Below are experts of layer 3 (counted from 0) of a mixture-of-experts language model. Rows are named router (the router's row for the expert), gate (a neuron's input weights, with its number), up (a neuron's input weights, with its number) and show model dimensions 0-79. Each number is 50 + 10 x the weight over its row's rms, rounded and kept within 0 to 99.
After each expert's rows: a language model's description of what the expert responds to. This comes from a sample of Wikipedia text that the model never trained on.

# expert 11
router:59 57 40 62 43 52 53 57 64 58 45 44 59 52 42 29 56 38 48 49 51 54 50 53 67 42 44 45 51 45 53 40 39 55 39 39 52 57 57 51 59 57 42 58 54 38 44 39 52 51 38 62 48 53 47 41 75 77 52 59 53 48 49 54 40 49 41 29 69 44 52 38 57 38 46 49 53 52 54 48
gate0:46 43 54 39 44 40 39 49 38 63 38 47 64 61 64 43 45 50 44 50 61 44 35 50 50 29 53 45 48 50 63 37 21 56 53 59 49 47 53 54 68 65 42 52 55 56 68 50 52 49 47 53 41 59 50 46 43 53 45 71 50 45 44 47 52 63 42 46 55 57 79 52 50 37 69 50 51 77 61 57
up0:48 43 54 46 59 62 38 55 50 68 53 54 71 63 53 63 57 42 46 57 55 42 36 58 68 44 50 33 44 45 32 39 48 32 62 51 49 41 66 48 46 44 36 53 44 55 51 61 57 53 42 56 43 49 46 51 35 41 56 39 37 46 50 63 57 57 71 61 44 35 60 65 53 38 18 49 46 35 67 52
Description: Past-tense and -ing verb endings and the prepositions after them in narrative prose, e.g. embr-aced, recru-ited, called, into, with, by.

# expert 4
router:42 30 49 55 38 56 71 21 43 55 36 44 43 55 34 48 54 40 57 38 55 41 57 40 63 45 56 60 39 37 44 38 32 51 56 57 58 54 58 32 69 65 54 56 46 44 52 57 45 39 37 64 39 42 60 49 51 62 69 42 53 49 46 58 45 46 55 31 56 39 39 40 39 46 44 62 55 58 50 48
gate0:47 55 65 60 66 53 48 41 49 56 53 57 44 46 60 52 54 56 36 41 58 50 61 43 45 45 58 63 37 64 69 47 45 61 40 49 57 75 33 32 53 57 08 65 46 60 39 51 56 66 55 50 56 50 65 54 56 63 64 46 25 53 43 58 46 37 43 58 43 38 60 50 38 51 58 49 58 66 48 56
up0:37 29 56 66 46 43 48 57 57 44 66 45 56 63 38 38 43 42 33 72 57 30 44 40 54 38 41 43 62 55 37 65 47 61 50 36 43 38 47 33 47 43 80 32 57 38 46 61 50 45 61 58 66 35 60 52 42 29 49 50 58 38 58 64 52 53 48 58 51 51 46 50 65 63 62 56 51 33 46 40
Description: The leading 1 of years after a date, such as 1898 or 1987, plus first consonant pieces of words like ab, gr, Har, com.

# expert 10
router:50 41 47 63 40 59 55 39 55 60 44 43 53 42 21 47 62 55 55 61 60 42 46 30 54 48 46 54 56 45 42 60 57 52 44 45 57 71 70 35 55 54 41 54 56 42 37 33 46 52 41 48 59 56 68 61 50 55 47 47 42 55 48 60 48 40 50 40 51 30 53 44 47 45 45 54 51 59 50 37
gate0:45 55 42 49 43 56 42 55 55 46 59 47 48 47 56 40 51 59 24 41 47 46 50 47 54 54 47 57 73 46 52 51 49 40 36 55 63 64 47 42 68 45 55 65 42 60 47 27 53 43 48 43 56 43 59 43 51 58 47 47 47 70 51 54 53 33 60 30 45 41 58 51 44 60 63 43 40 47 56 57
up0:44 46 62 33 62 48 52 47 48 55 39 56 30 50 56 46 55 47 42 47 38 45 42 39 68 52 51 57 49 38 48 67 41 48 45 54 59 56 43 33 57 51 45 61 40 56 50 48 67 38 49 44 43 45 81 45 44 30 68 57 67 34 62 54 61 34 69 49 41 41 51 57 48 55 51 51 54 73 64 42
Description: First names and pieces of personal or foreign names, e.g. John, William, Vad-im, Anth-ony, Gil-bert, Wet-ton.

# expert 6
router:50 48 47 66 46 64 61 27 32 39 19 40 66 44 25 48 65 40 47 47 63 56 39 55 61 49 59 47 65 41 40 60 32 49 40 50 58 59 70 45 56 40 45 61 49 37 45 55 55 60 38 55 27 42 53 44 42 59 56 49 37 66 65 48 38 46 51 46 58 38 43 48 55 38 58 75 67 57 44 36
gate0:59 40 41 66 49 40 47 65 58 61 56 27 64 59 68 49 52 52 54 35 48 53 55 49 29 42 32 46 64 37 40 41 55 43 47 47 36 70 48 39 26 36 54 51 57 72 41 53 48 54 43 52 56 49 43 43 45 53 51 48 45 44 44 55 27 48 38 55 63 40 56 36 48 42 40 43 58 47 61 52
up0:48 52 57 62 73 54 36 49 59 64 47 57 57 47 54 30 62 59 51 60 53 38 49 56 56 55 27 45 51 33 54 55 52 50 51 54 59 52 41 46 48 72 55 59 48 64 60 63 46 36 43 57 63 53 35 56 58 50 45 76 50 57 58 47 51 44 51 66 45 39 44 84 51 59 40 41 50 55 60 54
Description: Digits, spaces and signs filling cells of pipe- or semicolon-separated tables such as scores, temperatures, vote counts and coordinates, e.g. 30, −21, 46,862.

# expert 5
router:28 56 52 55 39 79 57 36 32 44 56 48 60 45 49 47 51 43 44 50 47 46 63 54 55 49 56 40 48 48 55 61 55 57 57 54 54 63 59 51 61 47 47 39 49 56 40 69 59 59 43 60 35 47 49 65 43 42 53 54 56 53 56 60 47 41 46 59 51 30 54 39 48 47 41 48 47 61 45 40
gate0:63 31 53 45 20 57 45 39 53 72 52 63 53 43 50 51 35 45 53 69 45 55 70 52 49 51 41 41 47 45 47 29 54 44 59 62 72 55 37 45 56 61 36 53 61 36 38 59 56 34 46 49 63 44 60 48 47 34 62 52 53 51 65 31 64 42 52 63 49 55 57 60 53 38 32 45 50 53 44 47
up0:50 40 48 42 46 57 65 57 39 55 58 56 42 60 65 47 30 56 60 58 51 40 52 51 42 73 52 47 54 65 33 61 47 50 56 48 46 50 45 52 77 34 48 61 46 38 28 58 47 40 42 61 45 43 63 50 56 36 59 60 46 36 49 40 61 53 57 43 54 53 70 50 41 53 38 60 49 51 70 43
Description: Middle and end pieces of English words and names, common in titles, awards and taxonomy, e.g. H-and, Lun-ch, Ran-un-culales, mom-ent.

# expert 0
router:45 41 32 57 38 49 62 28 34 56 46 29 71 38 35 48 54 42 59 27 69 42 57 48 62 37 52 38 45 46 33 60 32 62 62 45 56 52 66 34 55 44 47 55 56 39 53 49 48 45 44 50 35 48 62 34 44 46 63 58 41 64 54 57 45 51 45 55 54 37 35 37 40 46 53 58 59 42 31 46
gate0:53 40 31 46 42 43 51 49 59 43 54 50 41 43 50 46 50 35 57 51 43 41 42 53 58 49 47 58 44 57 67 33 56 67 53 33 39 51 65 47 49 40 62 69 55 51 54 59 48 63 72 52 62 45 53 56 62 49 54 58 56 46 69 51 28 51 43 60 40 46 34 58 43 61 63 57 40 49 46 40
up0:43 48 68 43 34 34 57 52 53 54 41 41 55 55 62 43 53 50 53 57 53 64 62 46 63 46 41 30 60 47 52 54 31 46 46 31 54 40 65 36 40 42 40 55 50 55 36 43 31 34 33 43 40 59 59 44 56 54 57 69 38 70 42 51 62 38 65 53 45 49 63 70 36 41 32 57 23 43 47 40
Description: Opening parentheses before abbreviations, opening quotes and dashes, section == markers, and line starts in infobox or list fields, e.g. (PS), "Godzilla", MF.

# expert 1
router:38 48 31 71 43 56 58 36 34 61 38 35 75 37 42 40 59 47 48 59 55 42 53 49 52 52 60 50 56 46 32 59 39 64 47 43 44 50 73 51 59 59 31 57 54 28 48 63 56 36 43 43 59 42 60 56 48 57 64 46 27 49 50 52 43 42 59 48 64 40 56 51 42 42 48 62 54 44 35 30
gate0:50 35 49 51 62 37 51 58 56 62 64 44 45 52 53 61 39 35 56 56 55 51 40 55 54 47 44 63 43 48 56 67 31 54 58 44 50 40 43 41 70 29 46 52 53 46 59 41 54 47 52 58 52 46 56 44 61 51 36 36 53 53 56 73 44 43 56 47 56 45 46 58 48 72 55 54 55 45 42 52
up0:59 46 60 49 50 52 45 62 39 44 41 62 44 50 62 49 48 40 53 61 40 46 45 52 49 66 65 60 44 45 39 49 49 40 49 49 41 46 48 66 48 48 52 49 47 55 46 59 55 45 47 73 57 61 24 47 52 50 31 61 40 42 45 49 43 43 45 57 48 38 54 45 70 46 69 49 51 58 50 60
Description: Century digits inside years such as the 9 in 1977 or 19th, plus quantifier and time words like six, most, several, early, first.

# expert 8
router:48 69 55 64 43 62 59 35 50 57 51 44 42 38 55 48 49 38 61 44 68 31 58 28 50 55 53 56 58 55 51 37 46 60 61 42 39 56 60 33 66 59 38 58 66 58 32 55 24 50 46 66 51 48 46 49 44 57 64 38 46 66 52 61 39 47 59 48 73 44 64 44 47 42 49 68 71 45 47 41
gate0:42 49 41 50 55 63 47 52 64 61 38 31 54 57 53 57 54 42 65 52 63 39 56 46 46 36 74 48 54 55 55 44 38 36 38 44 45 61 45 63 47 56 42 64 57 58 35 50 48 42 39 59 45 39 51 62 66 51 61 68 65 63 52 50 54 48 56 48 71 38 56 57 50 30 39 51 66 36 52 42
up0:45 56 53 35 56 46 41 53 69 56 50 25 54 62 51 55 44 50 58 40 71 60 52 45 45 52 53 48 57 58 57 36 51 26 51 71 50 43 42 61 41 56 37 52 47 61 35 56 48 53 63 46 46 68 45 62 52 50 59 62 53 58 46 47 60 57 59 52 53 48 55 65 51 53 25 48 71 27 42 49
Description: Colons after infobox field labels, commas between place names, closing parentheses, table pipes and dashes, e.g. Intercommunality:, Gatineau, Quebec, sq mi).

# expert 9
router:48 25 50 59 40 72 49 49 49 52 54 45 47 44 34 46 67 40 49 30 60 46 56 44 54 56 50 26 43 51 37 44 53 51 45 33 56 64 46 52 52 45 44 60 51 32 54 57 43 64 60 55 59 51 73 43 37 42 50 62 47 55 55 60 47 48 51 51 53 46 47 39 48 56 52 57 77 43 39 55
gate0:44 46 28 45 36 45 56 72 48 46 56 62 53 58 53 32 41 52 45 40 54 57 32 57 57 49 56 41 49 40 43 38 53 58 52 55 71 49 49 41 58 48 43 58 58 28 43 74 54 42 44 48 47 44 48 56 39 51 55 43 44 62 66 52 48 43 43 57 52 52 46 46 59 53 63 60 64 51 43 44
up0:49 43 34 52 48 41 56 61 48 40 60 58 46 62 62 49 44 67 37 52 43 56 40 56 45 55 52 56 51 64 48 33 58 48 43 50 53 36 52 61 71 50 44 43 52 37 49 50 67 42 40 51 42 46 62 44 36 55 51 31 48 39 52 53 55 54 43 44 46 56 60 37 67 57 61 50 57 47 51 51
Description: The and the beginning phrases or titles such as The Hindu, plus word-start pieces like c, sc, bi, le inside words.

# expert 3
router:59 32 33 65 46 70 60 22 51 54 65 46 53 37 30 38 63 48 59 34 49 47 54 50 53 46 40 44 59 55 50 55 40 70 61 58 58 67 49 38 53 55 42 54 64 40 42 49 45 43 49 47 47 52 54 39 38 52 62 53 50 41 58 68 34 42 47 49 62 32 55 48 55 51 58 57 61 67 40 52
gate0:46 39 61 54 55 63 46 47 49 63 36 53 59 33 40 52 57 49 65 51 45 33 48 46 42 44 45 41 40 69 55 58 44 47 53 53 35 53 60 51 48 69 50 38 50 37 54 64 47 44 33 37 40 55 59 46 48 35 34 33 61 38 38 43 50 49 59 38 49 55 39 63 50 40 56 51 38 38 49 45
up0:61 57 39 55 53 49 40 39 49 65 53 51 49 62 38 52 48 53 39 54 45 42 55 56 55 49 47 39 54 46 36 54 54 49 44 56 61 39 46 63 58 39 45 53 36 46 39 35 43 49 36 52 41 56 61 32 49 69 67 61 70 51 55 59 52 64 53 51 57 43 64 36 51 44 42 58 68 50 60 57
Description: Sentence-start pronouns and linking words such as It, This, she, that, so, with the verbs is and was right after a subject.

# expert 7
router:56 33 52 50 34 42 65 44 45 44 56 34 62 46 47 46 71 49 45 52 49 42 50 43 57 37 50 52 52 41 53 44 54 57 55 53 47 61 65 51 57 52 46 62 61 52 38 52 34 54 55 58 47 31 62 47 53 54 53 52 49 51 59 78 33 33 35 39 51 51 52 39 45 52 63 71 46 60 43 50
gate0:50 44 57 46 45 66 51 58 60 60 40 49 57 52 53 57 49 50 62 54 57 39 51 31 61 77 37 67 44 36 55 41 42 49 46 41 45 37 52 49 51 55 57 44 65 49 36 51 38 63 38 70 73 60 25 56 37 54 61 53 56 61 51 49 55 44 50 49 59 49 28 28 54 52 47 53 46 63 43 55
up0:57 49 54 52 39 55 40 65 56 65 43 65 53 62 52 54 44 51 49 44 53 33 44 33 56 74 26 62 55 40 48 42 44 45 45 45 48 31 30 56 56 38 63 41 58 45 63 42 40 57 40 74 63 61 43 44 33 48 47 27 69 56 51 45 56 46 66 50 56 51 35 49 51 44 52 31 52 55 49 51
Description: Line breaks ending a paragraph or table row, especially before == section headings, plus nouns like career, life, score and endings like -ation.

# expert 2
router:51 48 27 53 48 52 60 35 56 51 37 44 64 26 44 46 66 30 46 22 78 38 59 39 58 45 41 51 43 28 52 51 60 51 51 53 51 64 67 44 53 50 35 48 56 49 54 53 46 62 53 62 36 35 49 49 49 60 62 58 48 59 56 63 42 56 41 47 59 55 46 27 49 45 56 58 70 58 29 44
gate0:30 45 45 55 46 58 65 37 51 64 68 39 50 49 49 49 45 49 49 41 50 57 77 57 49 48 32 47 46 40 37 49 62 64 40 56 49 48 30 42 48 44 51 38 53 59 54 58 36 65 54 43 48 50 53 66 49 61 46 46 56 57 40 52 35 30 51 66 49 52 46 28 50 50 41 51 55 65 54 66
up0:47 36 37 53 58 45 41 51 46 66 71 51 74 59 44 32 46 61 50 44 37 63 38 62 58 43 34 55 54 57 49 43 53 61 49 60 55 65 48 61 44 52 23 39 52 39 58 48 50 46 66 40 58 42 59 46 59 64 53 42 64 42 32 52 46 30 62 69 48 45 57 56 49 65 53 45 41 48 52 65
Description: Country, nationality and team names, often after in, for, United or New, in sports tables and prose, e.g. States, Japan, England, German.